From a checkpoint of a small mixture-of-experts model trained on Wikipedia: a softmax router.
Below are experts of layer 9 (counted from 0) of a mixture-of-experts language model. Rows are named down (a neuron's output weights, with its number) and show model dimensions 64-127. Each number is 500 + 25 x the weight over its row's rms, rounded and kept within 0 to 999. Numbers have three digits each.
Before each expert's rows: a language model's description of what the expert responds to. This comes from a sample of Wikipedia text that the model never trained on.

# expert 49
What it handles: Mid-word fragments. Middle fragments of longer words like inau-gu-rated, homose-x-uality, vide-oc-onference, plus hyphens, table dashes and According.
down0:500491507471521490507503465513498498487464438488510511501515490493503477494517457497520521481511507506471499466541477499539517463516486521495485505540523489472559531482506534486487489474511483
down1:498499535451544520463497500494543524519534526515490494437502502475490545494529487490483519439485456463566478492491489467522530485512502489480464513493476465513516466516454538489522495529493477
down2:499530468503505503500483499474526484459501483496465496508521521499476521465485481523464530503535470540419493478488501502487499519533443538495492479485525509512512501507513510548493516420495433
down3:482467517502539511497506532518485496496483498532474509517523516503529469498482505494501498467427539481540496485486503515446485533523556503520510533488529508489458446500503495517486473485511497
down4:471538499488512508514508517534522549527468549517503474501510494517508511498474487490508540528501506493508516499454533518506531474467520506501540485471467497487493457485527466531497456509552492

# expert 19
What it handles: Sports headings and markup. Heading equals signs, line breaks and parentheses in sports articles, plus sport nouns such as footballer, baseball, soccer, and the Insecta taxon.
down0:502507493464500512525476553485532450487569508463485483483525495500486537488469488466513511498522513513533501489501476535477452510516485498517541502533539502518554507467449525531493453477535456
down1:493473506486487486451463495491492500492493526473506534518485496479485488518563512517471489515503525460512466516523513487508527514468502553432477490504498498504470506489481500460458482480485505
down2:474495537508490534496513525539518513543498520518499511489518532551490516507494528520492443466480526503511495477451520531492481496473505531507537534506512518511487488501500480535496520506503509
down3:500495451465501509472485492514521533515490481504501507494503537485502463554537486512481507513508515502517558497483497513502524485497529511521495476478480491481474492495491502517538528499507500
down4:484461507522527447485510500450481516512483471479483492472518499507522482458489531498509488508465516523515442469518469519515476516559525454485504515507510510514542466462526502472516515489477450

# expert 39
What it handles: Nouns after "the". Common nouns right after the or The, especially kinship and place nouns, such as father, son, wife, corner, village, area.
down0:500478484527464556523560471517497514515492525520532496475465497508488516518518509531508471474531535569492528508498514514521490451475525474478516507501478481490516494488430511506507499506521472
down1:517462467491514510527504436467467540492478490480490440506482479495489490506531503558533544498478543487508485475492519497454486506538522523516518540485499540505543510448509487520481501498547473
down2:487529476503464537437490543524463561460521500505541510513501517522524514484476444519508542503484475487502525503534460510506514515503487512511535507473472517485495472493525488464475460508507513
down3:537468494543544508532531477441518481541489510492490484518466460528538473491503483519443545494465527498533487490490498528479475470475512513534521540490500520566510496463495510508495496487516501
down4:489490472508489522503532502521502513456491445475527463499509452535487501504517535528532506523523498473489452509463511514504484491479525537458512503507513493503529536497521548474524507517496493

# expert 55
What it handles: Place-name beginnings. First pieces of geographic and proper names after in, to or a table pipe: New, Hong, Mount, Cape Ver-de, Pun-ta, plus coordinate symbols.
down0:522467485492525508513505533486484491437536493463543493494494515469521503514478486501492509481534501512501543471533518481504517485477511509442477449485476510487495502489486465510547480531490461
down1:517554494533480533457495505514521514518496502507531480501490486485526502467487522559500505453548477495493489469492483485462530495495482564538511481506483473511454544445516497518480482512538487
down2:520474516531535483475478460495505464545511515545510500526486481474502505543513460488530480533501465501490528462484499502454485533475514457528511501489486464488525502507508545510510465494530514
down3:514512513489568502481472448465516473487473496490518546551462506527492523511493501509529526499495527471472539473507515508497480470505511507471500536480459507464460501462492481530489459512476558
down4:506511540536500529485469494523530492497489529470543540450470517549458509519498520565480505504492514480501508531517519517447473481543518489530484446500503500496504470482458527492559509499480473

# expert 50
What it handles: Sports and music awards. Competition, career and music-chart nouns in sports and entertainment articles, such as Playoffs, medalist, Championship, album, Billboard.
down0:476510479522481473492501497482524502512518529520504494504482483530540504563469547473504476455481483462520458484510489506494536532488474507484501522492488512502510525546485529485512469512463529
down1:477513497494527480509480508490491512499474494473505485522530491450546469436471491508492555467509477519461494514477501521521506466500498460483492517553479499529483447539495529469515474470521478
down2:498500468531491466512497491514499470477527452524496524494531492512476516491515508456489520492470508489535496475526488541482512534530501466496519429533493501565471503486541497501520563510475497
down3:532467526523503466499530486490536473469467501509519470523466485489503529521484544536532516498516488491465511498510522468504485523535447511483505492522498520479512545518513496486486598493521493
down4:470504460511491491485510469466479517481515512504514495528481503526482486519506481476480465470475512453511522523572510515507513568514496522494513499506476545525474509489500471516497487492498531

# expert 28
What it handles: Foreign-name middle pieces. Middle and ending word pieces of foreign surnames and place names, such as Salazar, Tuscaloosa, Calbayog, Harlingen.
down0:497504520466495476503484504520531539525524529506480514488521486501507513478515473529499482508508484515521508548507522483501502495440520496547512495528501486512507454499482547448557482559484508
down1:508463480488535488534495534465464526467519478479503532476521486482488519505562503485479515507536519463509463498462522484485491537526492493476483482528539503459435468507500532504469493494442527
down2:500491480481507482529482493493467505485479477487522465526536445499493486461503501484482536460509451538493517517472488492509476537517494507526510534500464534502513543459486483547516490510476504
down3:470526502478513528488496466481497490501500500493496514457494484501470539491534462516515520529498529483462485502546494505472489501437512538534517512503512510501519534496531520501539512488491465
down4:446468465495512487485488501504475490560518502543445503494467494534483484472481509514509502471548488479497480454519482477489501485505521477519497514478478509497473521495471509463492530534516499

# expert 24
What it handles: Prepositions after nouns/verbs. Prepositions after a noun or verb, mostly of, from, in, to (prevented from, attire of), plus mid-word pieces like Marg-uer-ite.
down0:507502505495503476481505485553547494513520504538514484469518458486455463485502489515479521483478516535530537468479499451489475473477488479437514527499492479516489507502524506515491535466493512
down1:471499517489525540516487461507503554543511499494498472470534456516460477516469475479510535530485472524536456508502534496502537462499543500540490500525492527517491460473491514466500489480474484
down2:508545528477494492511465454510501459526474510489510467539547517507523476483462544526519502546504549480498503509502488488459492473504529495476454517505514501531478501491492479464492504534473466
down3:485497542482490496562503530492481487475477452470506499492514520534498490508532463445528507516516483496499512529481459493484493525530495478527503530485512523493485533496527467506506466493490468
down4:522492515473517505521520493541471518498506500529478529481482498535467464530465471502515534493517556502523528457493506484499510477483541511507493480482494505476443512481471491549503492535509491

# expert 30
What it handles: Infinitive to and linkers. The word to, especially infinitive to after verbs or adjectives (learned to, necessary to), plus with, against, because and modals like could, must.
down0:489497499572515481503517510521524495523535515570506516497465544517486473510473474510501433483462532524532474505450484514508458460512510495464503484480534501504496478487461496505494531496494506
down1:475496522489506477493489487505494502505486503534524514504518551472516515508504488509486490473501503495511532499545514472452481510494529464498507508524542532473519494503486552523465487517499484
down2:529511484513506508486507514455514500515488531511489502509470492508496510534511548524536486502516500483513530500464511486526493460510489500485490513504465460539514514511468516491550504515492479
down3:547545519450523528485511507535520499418509472465544466485522525493507488467478514527535498510473441502498456489446517522502514487500472499494488484509486457493530476519482470474547494492472498
down4:521501461516549457502481449488459517535466515488531516499514473520521469531476514480488496481494548486485485546518486470503481491484527508511532544477522488482484541481461478484512461509494481

# expert 60
What it handles: Table cells and place pieces. Pipes and closing marks in sports and statistics tables, census words like population and households, and pieces inside place names like Frank-f-urt, Indiana-po-lis.
down0:473471503504503537434566532483571485478480472492493490503566445527477483529458491481510503486467477537475453450493483516492502497532488468505535490486461521545510557496489480488495504493491503
down1:468508483455541511509503527483513484542513498488434455508534467490459537469524449492547507501483457508518533511462462497486476496490513501491480558538520521496477508505479482507456513497518504
down2:505524479525460492474482512572440500554551498497501551487492452471512535487503507498470447522508498486537455504516530478484521491517467500522468531504495507501507512506503468548469493523518497
down3:488529493510473520497541514510531539502531486476493485537517485539487518500498509494539476525482500501501488595475530507511529503490485491512477512507452461498539474470512491498510513548522548
down4:526535507540496464544501520493514511488466529514485560503492467490526556470485503487514478482529507502499476512523536513515537533558492474516550496522474530518506486506505532517537471477517496

# expert 21
What it handles: Sentence-initial words, first pieces. Pronouns and articles opening a sentence or clause, such as He, The, In, From, plus first pieces of words like vampire, vapor.
down0:487445485506457523446513492485516513490529491460460523515484548503499520563472465502512546507493471491499534508549472511430499487487448537492521485516501470493497505517517504495483438501503526
down1:492465536460490556472503504535469503484524482474506514481524510505513474523484495507506457464526447499493525503502505481542526493462470487513533521526477473469502514508491486497486526508469497
down2:529487485515497493495522488511485524471490451529480482464504503476489528513522462497520500505523459507506504501538487540495507528489494476483504493504498508504506535491480506517504513466498495
down3:462531473550494509537532496514536510543462480476501459505527479472499497531494491506488512474514454518415504512491451475506484531491508489510466479532507512500522539488517502506521479473513481
down4:479475533459471522487492530479484480530456480499566490496470514539484478496508442488495493537488528501533493509481492560510542456488509526494447495510496488505539503483518496490494502472504494

# expert 44
What it handles: Infobox field starts. First pieces of words opening infobox fields or long words, such as Est|ablished, Eng|ine, Phylum, re|quir|ing, un|ivers|ities.
down0:465500473501540493498486486488529478511479478503495482480494479469505492491556517520493474529493502510513487515482491489467487493492506516509533480500482479519482475532500478493487545503499486
down1:483485506473477507503513492488502491486489560539470520485535468499471479480500484535473493499530514462505454548486516512502454503548524532528531507535522528504514465490516496493479499451499485
down2:505443509533535502482474509468511481488545486511456476480495508446477502506507521495487498506518464517498473533501506488551526490519470505482465512484514490495511550513469573503475504468567475
down3:485513458426511487529449471488475486462472468469520465525496506541553484472494455532495488477502521493507489509491498464502480503500551534543493520518493491527505486497517519524538536516510492
down4:497519517513504539525531534506524537491487508492518505491493495510465499482488499498489482492540457463498461527457493496507524514492495469484523511564516482491531470493500502496544471516511482

# expert 34
What it handles: Infobox field labels. Infobox field labels and biographical words like Occupation, Spouse, ISBN, wrote, graduated, plus the marker after coordinates.
down0:484490462563481483454524472526532486511499477491491500507532497510471449493504495507525477491524504501524538517509439545525503524552453504443528488481525485485506494524550517502573524462525491
down1:480510491509481449506493510543503470514508454501510521525492446500513478520475469473500577511514519512478515446448471509469538518515468484509496515475506520487483482476494455512506472505525498
down2:512497485502477491518501547516523482457436507544507513525485518490534492462495531470531488511459540458498501489526490390511487467467501476493505487534524459472489497506550515479512503488502553
down3:489482502495558494506496494475470519504490478528506525506529504482513494475466501517491528523481505483461513547487507495447563483485510525499520501536460509480559494497517494510496485521485507
down4:513476491497482457521501483485510479506509492509542485470491524558452534474488477485478498522460513489439524506507471520559504501499538462537470500469498543473457501486468487520527491547483483

# expert 62
What it handles: Personal name endings. Surname endings and the punctuation after person names in biographies, such as -ović, -sson, Singh, Thompson, plus born and Born fields.
down0:483476502520517517493488550471529484503527465493497521492508487487507560528533502450491525498502456472497514469538532509473536481487515510493488449503455469514554491536515511500527498536490495
down1:499481496511524501480484510481477529454487519496487474449533516525516486517499511482504488522494503497496482504545481539491515491481500511461507488479549496482495492523487525479523466484472507
down2:522490493499510462535502530516488500447510556504513510532487460513538524478500462505480518490504495495483553540486493512532486480477492486504552511544483565493500498534465499469487482469506500
down3:488506457523507535530469516506506480487520526520446529505512460516508515472486516534540494530475448507476474511431503531483501452508530499472527522523507475529487447494486516526479491476506484
down4:483511499490530529532507472523483508492521501472517445463478507495475498501477455487499509521487537505514521509494480533504477493479514510469511509486537546472475496509477514566506534512528526

# expert 27
What it handles: Name endings in tables. Table separators and last pieces of place or personal names in sports and list tables, such as Gloucestershire, Carolina, Creek, Island, weightlifting.
down0:468487528516519487499501504516489493497465514535493513481503454516500533500500516544469460503532499534502468512528519467506531515510503511491493480516477471507512508510512483443526497492525496
down1:514484523507469488521553502532510569517520503517491434527538471521486487534516531467507515530479443512525499480496481480485514505490469470503482484542479517512505524464510489520503494531504479
down2:535520507464535486496517490486509500502510499494500530554495476465476489497530509502474470526492526531517474488490526487504479482529499555546514510479505486504532539487480506546491475479499507
down3:473491479452462454491492483500504482481490527528503537488515481514505508469505501517505534501487528515454552502448489493528477513457501494522487538471509535576468522517511533490492456496513496
down4:541520509487518490546553471559533490453515467496501503535447527546455487501497485494488485516531506480503527513530527521514530469517507510515478515454556472507505500533488515540521492518516480

# expert 26
What it handles: Numbers, times and units. Colons in clock times, units and table separators after digits, such as 7:00 pm, sq mi, kg, mm and minute marks.
down0:573519481495517504514499500465502458541460536493523498444490554528487464490470519518579490520500494456503463482475506497505525499502477491511480516463509445453502502514478481552421500511507513
down1:493515525488482492499552544491497482496510451507516487515457541469497507493488529468506557510513484491530490510509502504508457525537485489532445510470495492474491505488537507477499536488513541
down2:454489509477506492492471476511555485461507490520494482482483468465505518502495525515559495482508473524469490500488490523517515525484462468542528528532475500510491480496460501556517511480477478
down3:527459488533463512478484447545501482467519478489509489484498495510508513530467471530515499506562481484503509457506486487504480524491477468491516518466474491500495495500535512546475434457473506
down4:516533534520486447523471515487484477499480492470498497490499497501499514507503516503491485509513466470518517502570501461477502512477490508548506488487516527553519481463501511516468479481490478

# expert 51
What it handles: Taxonomic name endings. Final pieces of Latin taxonomic and scientific names in species infoboxes, such as -idae in Geometridae, -ista, -ella, beetle.
down0:485502471470503492491500552538512500483494513448493532500514499560478529532506525494504458515469501498470489529522467499498503497467501517494488503479476544488492512480477499515502506488445447
down1:519517437480501474518466463471527500506485554501501552503486489514450504474468530497491479526481487533443471509493495496521500478481502485529474508504504449463511485519493496451454486505479518
down2:524491531525488461527504496503500474516493500491521492499527543507491529510468537568506484528516508464497448523508459524493516541483486503501517474532486495485488503523515551513508551548535507
down3:528533481517522549459466469466514494512496524502535499496461464469489470492531522486448500511514467487576526507468495512498549522483523466497510518485513487486488487498456507527550497463507550
down4:555501488462481510523518508460526464495527542505520478509472487520508459533475530475525479481482557463502522470469541449494502466518484502516514481475517509460520502478484519489485508518461521

# expert 57
What it handles: Table cells, separators. Pipe separators, dashes, numbers and short codes in tables and lists, such as |, ITA, RUS, Died, May, list-item dashes.
down0:528525503486551470510497536481508486481502495484459515535477510506527519485484539466512507480492508498517438496551509502487539486481524527495430475464478525489468455475501497508482489521538483
down1:500534522504484494521492508497533507503452507495475527467510497529523462537500496516449521490506528537505451519516489514506490496471516477526476546477489538504484488493493457513456506513511532
down2:476505426519524464500503482496505499509513492528495488464449512430444499461486470468494504496503522488523503483498518541506507517468500493503495532528517516531491449465501524507527493509516530
down3:487444508517516492491518539510507465488484472549502443486539524552495509528534453535515485468467496534502538501478501487498532498534535519507503475541527488465456492534545560494477508486457468
down4:557505482497525478492478520505493495484468498493506508520470526509517466483499499535500478500507498525531482504506510477516512506460510465521506480486508547495468510531505487523491485475528525

# expert 20
What it handles: Plural s and breaks. Word-final s, paragraph breaks and = heading marks, especially in tables and taxonomy lists, such as Shangri-La|s, Bueno|s, Clade, Genus.
down0:521506520500499560482493519481532497506469568510447465492518506503470468501463498474514464506565456488518511491434495507553488499489501480474492518536511462493532501468511514465471491485519531
down1:505489492505497468487495504505493500498538498464494508505482494491503520459494542515496499487528496492519494448487529472505501524472489503464488486482553463510464546472534523554470489542499475
down2:518481536510498499480504525479559508477486485466531522484514492467498520490510520520522489447512509526485511502539469498519458531517532539508470502444493490486512492504491511487513554495463533
down3:509478536511466480469475506462489470501474493461473510538466496546466485523442464429483505502519551481479475488535494526491465477501552452499522483501547470495512486481509487508511474540530485
down4:513513521506524523482505522531464526488481486442497518510472464503541504507476493519478485525458473508518508450491521461532503518537525485504477539501498515491526471531529538513486440492503536

# expert 5
What it handles: Sports competition nouns. Nouns and word endings in sports league and season text, often after ordinals, e.g. season, Division, tier, finals, seats, team.
down0:526461519502513522524448494516512462492520563474484476510526539476459513518489453466507471506533551465478513482564503506528508508530534501498539445431520499459462516524514466455519516524549469
down1:533477484482523512514520472524474482524467535494536543467498520515509502480469534510448469503500525532490541471449496508486463486521496509545493543431502533491491472506493527519499516533499508
down2:526498502493460504506503459456472495537495498492525511464451522476500499472481497500449489519512524485504502528531537512513511535467501452479501489481507506505448480563470527492460512521507518
down3:517530517522475506491493528469511530474544458495529540453505476449496501478484450486474488540494499502486462522508506518504536503484542493486521489511514488537515523562467513458521466538486504
down4:512512482546508508471512515501490502481470445469483539504498456524495545476503511479502487494539447478481503508521426512482533505455471497439508487517503492496519507489500501465516539481443482

# expert 18
What it handles: Music genres and instruments. Music genre and instrument words in band and album articles, such as pop-punk, guitar, jazz pianist, percussion, plus list dashes in infoboxes.
down0:468496532494482501476508486511546503478533479495480499475517485468484469487476492502473491458464476528492451489517476470528507524476502496489485563506453493529515479451513507526473466505531504
down1:462503521495509511486501510503486483510491500533514474523506510516548530513495514488513491474467528473556494457493482486486488518494508533529527508559553448544488517496516496531551475536514530
down2:463516536503515512536489530504506478486496487478552496499524527514512470502517531439483474467490512472513523477499456510488538549490501516479541498527522494447481507512502469544532481509486481
down3:492461498472522496488498521474513499500504512479542487538520494525503524503509467458482505494489517478456455507501489490520524504512527525470525478558541509504526512503499498505489500482511485
down4:496557473496504533523497467492497502497478468461496501463494528473490506489489486464484506528471480505528512493525504505512504497555467482506498526467506517457526518498473521503522475479516453

# expert 58
What it handles: Descriptive adjectives. Adjectives after a, the or most, such as large, small, recent, original, apparent, sudden, describing the following noun.
down0:505449494490442506484516530530520460546489534502507529492498449563511496523485497506480479487469494506506495449513493536474500517470513501498545537471502497520549509469480534545501528489524493
down1:477497509494516484489522471501463497530482498460543507484482465522510494479482489507505453479512513529481488522526504493479491524461503489500522537500485500567497471456484478494508518511482492
down2:514482503500492503479515459480514453501483481513534519510513500502495496498489541482503471484511503468522541497479553536480449528498492512517526471478522514523537468516488500546514513501479528
down3:517452502495514491489488540537481516474505514467508483495482502516522503506510526538498498485520532505450466503551495479529507504497489506514482529546472512510495499494467498527489484516509507
down4:465503511488486489493464531501515512508507462485472496543487478469507492509495528519516481508507495509475498461488489455493467530510509503454485512526548489485516472504529504503511467498486550

# expert 11
What it handles: Plural count nouns. Plural nouns and plural -s endings after quantifiers or numbers, such as years, days, types, players, members, often before of.
down0:481477482511517479498488534524441478500536493483521452466526500462496498519483476466449507501458485520504453495500513503468515489524478526497511486533508505522475466507496507493517523468505485
down1:454494458482504526487529488482483529506451474495503505493538473530490509521549536517493512467540511495496484505487494511486478481484491524482525474542480451510525521469511539496469495507495491
down2:452456529474520500474495517520482480517470501517499479490487468483530495522516502519487501479464527470484487551518484490517511491489497492494486531509475518548478506447517471472485510505473522
down3:515502469467473464521503495503591492486518504505484494462500545463514500519486531438508496484554513504514498519532496499530476452496537462477525507537495487529552506512447532510516514484457524
down4:524499483499502505546475499490452491490530499486518521539538519534503522508518541530479497548501496485512495464459515494511474510470519467512542482482492505464509511515532474477515478543454527

# expert 13
What it handles: Passive participles after be. Past participles and particles after was, been, be, in passive constructions: taken, written, available, called off, raised, ongoing.
down0:495495495501488452491468516508509528501498484486504457505514532498488470489518442436484489486484486487473555490524510472506523523506510502454490503483479470511489519485473505521438503494512532
down1:480516468485506473566466493498523519509548486505525492490435529483544465482532463470487496504468506460447480503520491506505488493517537483439489495526517512503563513489499523509506517523513487
down2:519536495494499529480494457459538547465517480520503500499527485499463489490558482476513508534552485484539510511528473484480552535532494523467534547504484486501534509493500486512524501486514502
down3:503451522511514524488479475521555483526508529516454490450499480557521497501487459475468478532461490508526475481520480508531510507546492460478489481463502511487501465477509549513464507475480497
down4:548510482493477494483533494510462466483474472508489492536473470491530499461489537498501500536497489551500506508466452491495531500514442417483526567532485479491548518520482477545497499490527499

# expert 56
What it handles: Commas and punctuation. Commas, opening parentheses, dashes and quote marks, especially parenthetical commas after is/was before however or nevertheless.
down0:486504485541480487446534492504488468491529480517504437509494459496495516412512481504460508500493505493521523474496503510513488524486490471490524550483462466506505474498486498451509554505532482
down1:495522502464522513492521486526485503527489467504498467502515493509476504525510534496477465534428526509467510512502518450535520466502488478530464495488482476457496478456501508509490512531520498
down2:533521502520498514526468513528513510534464524480484454509510467540478493485533514526547491496495475503500482510537492499445493475547489494524493541488505550473483484492535474504477490524486534
down3:511519512490477460516478551481485507484476520491536506494503494492499515575538518517484509496536480476519501483463502440512454534497480541519520494476448508525501510511509501531520464478480499
down4:497535490547481469472532505508528471501529493481510484508514492461493501495518459514515544467548498464468501490550452487451523466499441523504536527467481534519500503488505515468481516461503494

# expert 54
What it handles: Name-initial capital pieces. The first capitalised piece of a name or title at the start of a line, cell or heading, such as Go-wy, Cur-tis, Bl-anchett, Iv-y.
down0:452486495497520570470522501451480539444515504481494498474508496481484531503489503529472506494486539495511521484544492527518536480519489487516500490527492497515508503550505536460542490519487513
down1:493485489504533492479487523488509529496516489501478485493548530492472483504512478542484520497527492492542489540487477515500535516467518546519490512492450492508489510542524467488512455509508520
down2:526457503498505498528516492509510518493458470507461535457517533506508522514507535488487494476472516477495463493477476504499533510505494470485502490487476524532477543467538469535465502516521508
down3:493545471481492507508531530465482537490517452476531475480458498487468534551499508520440469488478545528516473495504490472519501502501523484475481494537505536509482495527519490472472484513470489
down4:535527506481487448530496506523486499479541504503511489509488512543505488509494512488475494514491487486502523501530526430508470534505515464502520486467541522489492480536440492522441489466498485

# expert 8
What it handles: Adjective and word endings. Adjectives and adjective-forming suffixes in descriptive prose, such as black, white, blood, or|al, nervo|us, and hyphens in compounds.
down0:500533536540495526482565471475536460509514487509496517481495505512524496512493476534486515498526471529512565528495495459477435529521474488503485484479483524513515520504501490529496543472536542
down1:530480531457500538501491503503492514478547498485476498515536466459478538460487486502475487491473501449483516510517508525472493497533491540525447530499531492480496531496495468466475513511507523
down2:504503512487519499525524468481503506477513500460541531526514511471530491505499471446512525515486448494508456496461502518477532458475480511500505490510450525507530518499511512511517551535484479
down3:484486516460520480494469507515533478492489474555469467504491500479513503506497455472445509489491498493499487479539506478571502494508494520497513477491470468496499478511528475486527510501473486
down4:444497534454514527471479479478481482497515451504501509466496523506479512493495480493490493504478490449464545490492480479538513512484520507484494489469501499509538468511539528479504514504434452

# expert 10
What it handles: Place and time prepositions. Prepositions of location or date like in, at, on, near, within, off, often before a place name or year.
down0:530492538536491534486505451489480466519493511497482468436500518489502502513508452499518513496494495466509473560556514519487512468456501510491494524467481490510490537483473495510497553505533454
down1:476540486489440471502492501545505508519485557522529484460494499508526552521501511500489460470501460500489528452437486540491504510487539525523525488515485513491478506514505538546522468518510492
down2:507504512485501516494526450516495499509515515476549495512520470505514483486575526526478460473493504503481526511545486480521525455484506474529551514473496508519495511445503519500523481501487521
down3:488515498522489515520511529486537481552472513503503487495493498507503494510482542512474522456517457525488513535495530489496412537525506461486489446488471476483509509542475549514465485461556523
down4:528503545514485500494514503543539540517498448496503460516530479532506533504532530505512514578489453497457517462457487464513474494485531489523541497519495492501514485473483488473503519513494497

# expert 25
What it handles: Line breaks after headers. Line breaks and closing parentheses ending headings, credits and table rows, plus sentence openers like According, This, Description, Studio album.
down0:501489483456473486507520499564501520499485477499470516488537500480495445490500528494503486522532494501517498495517461504506515542491494510509555511494518483476464483504505500495482485486532502
down1:501504488493523480522482486505514537543469495504478517537447520487565479451505523507515533528498549528513485472497506517520527484528484484508511480472509506494470537503493509522522542489526490
down2:469514479461478515519486483494527516482486471506444527510505490495515518471504504461484530495495491528508547468507518523509478525549490497498538502522526495453508507499560538536546507526515500
down3:509492541469490464481490498494481476440510472440465477523515489511498526502483522479510504525545520508533517486550513511548457463537497506500489493583490474487498522518526515544486493526504507
down4:460494478494520526474477518484500479447445480530477508520552512509537490522494480516473488462499492461446519522491495486512530498478530466481495504479524528507516513503484512456481442479500528

# expert 48
What it handles: Slavic z-pieces and of. The letter pieces z, zi, ž in Central European names (Rozvadov, Brazilian), plus of, the and semicolons or colons in lists and infoboxes.
down0:475482482517495507505472520540545527509502495456432516505507517507520500511497521530493462526512503498520509475531474509486503469507478496495511488499482506470488503504480513499500488509503519
down1:484533472553459512485490506518509472528507515543516511482511507484488495465516480498484543509475504492485438515482517476504477470460510490503526517492473517502515516472509514504535468505511515
down2:493515536498534511480470470494444455533533484471543512479485504485498501481503479526541489541474451496481490495500488503512506471494526490470517475530485508500483474486483502514527503504503507
down3:516482558520520472503543512466535541500533464522499448510494518538529537472499481483493512500473494537479451497484512484467511516482477453476474485471480456507528523495494484445524571545519501
down4:474521497539519453484501516486501504499543513525498514481502540524467487510464522468490519497510520525491500503560519461541525524415471480538503522495524511516514519465518508529509531450492539

# expert 23
What it handles: Punctuation and separators. Commas, table pipes, parentheses and line breaks after place or proper names, as in Cluj-Napoca, Romania and Brooklyn, New York.
down0:561542508515484484486476491507552492488453529520485504526464486468480477522484489505481501487536522485494521500443510475479486487513466467477530472471479488478557494503517516511503536461525459
down1:500460474485501519478541521471477518522505478546515500515514504441457557488491457503491487471491499494509486522505491499479539488484489475509532466534477505494461476492499470528514464536484486
down2:481474486511496485514482481532502501512533530523488463495488532541481516470500544493512521523525490475489532474491521500511456468478540444489462482515531516504500511514525497488486487507505511
down3:502499507466527490524508530527495453506449497513493489500525483489482539446492501479525538506509530487494489528550483513523504508470504533535502544501530507523521455497520527525485464500510490
down4:514531512471515503449461482475528477514519488515528490505488531557541529502455506542504511516476472500516528504484509490487460509514494462491518528533475523534500504460505533483464526514494515

# expert 0
What it handles: Romance-looking name fragments. Short word pieces inside foreign or proper names, often Latin, Spanish or Italian-like, such as Mad-cap, Van-ess-a, Ros-ic-rucians, Mon-arch-s.
down0:535506493489486486487506483492486514525464485501486504438526512554440500516505513472481516559513522525514518435504512535486506465482516499463526491462485482516510490520497506491498515505473557
down1:524471465468502487483495504542476512512496492522488481470480480514513496459519505508458541573501518532484472460510484467523504533463477502476479485526497473488492535514482522497516517491494513
down2:512519493478501471508459518515498510539443490494504494491516560512506496511496460540552459523460534521454486511505546495497508514469466506516485450452524472528503549521492499483496481478494526
down3:506467501501464506529521500500478547503519532496518522522534519515518478500540543540499519489494533513489537520494514501541476503490473471509515518520554505470496450509457509504525475470527523
down4:486498535500483499513470531484494501474471522513544499503503469508534517472487484497509495472522495498574486480512537491488505483523476496506463512496524475477540486544542566474553513511465530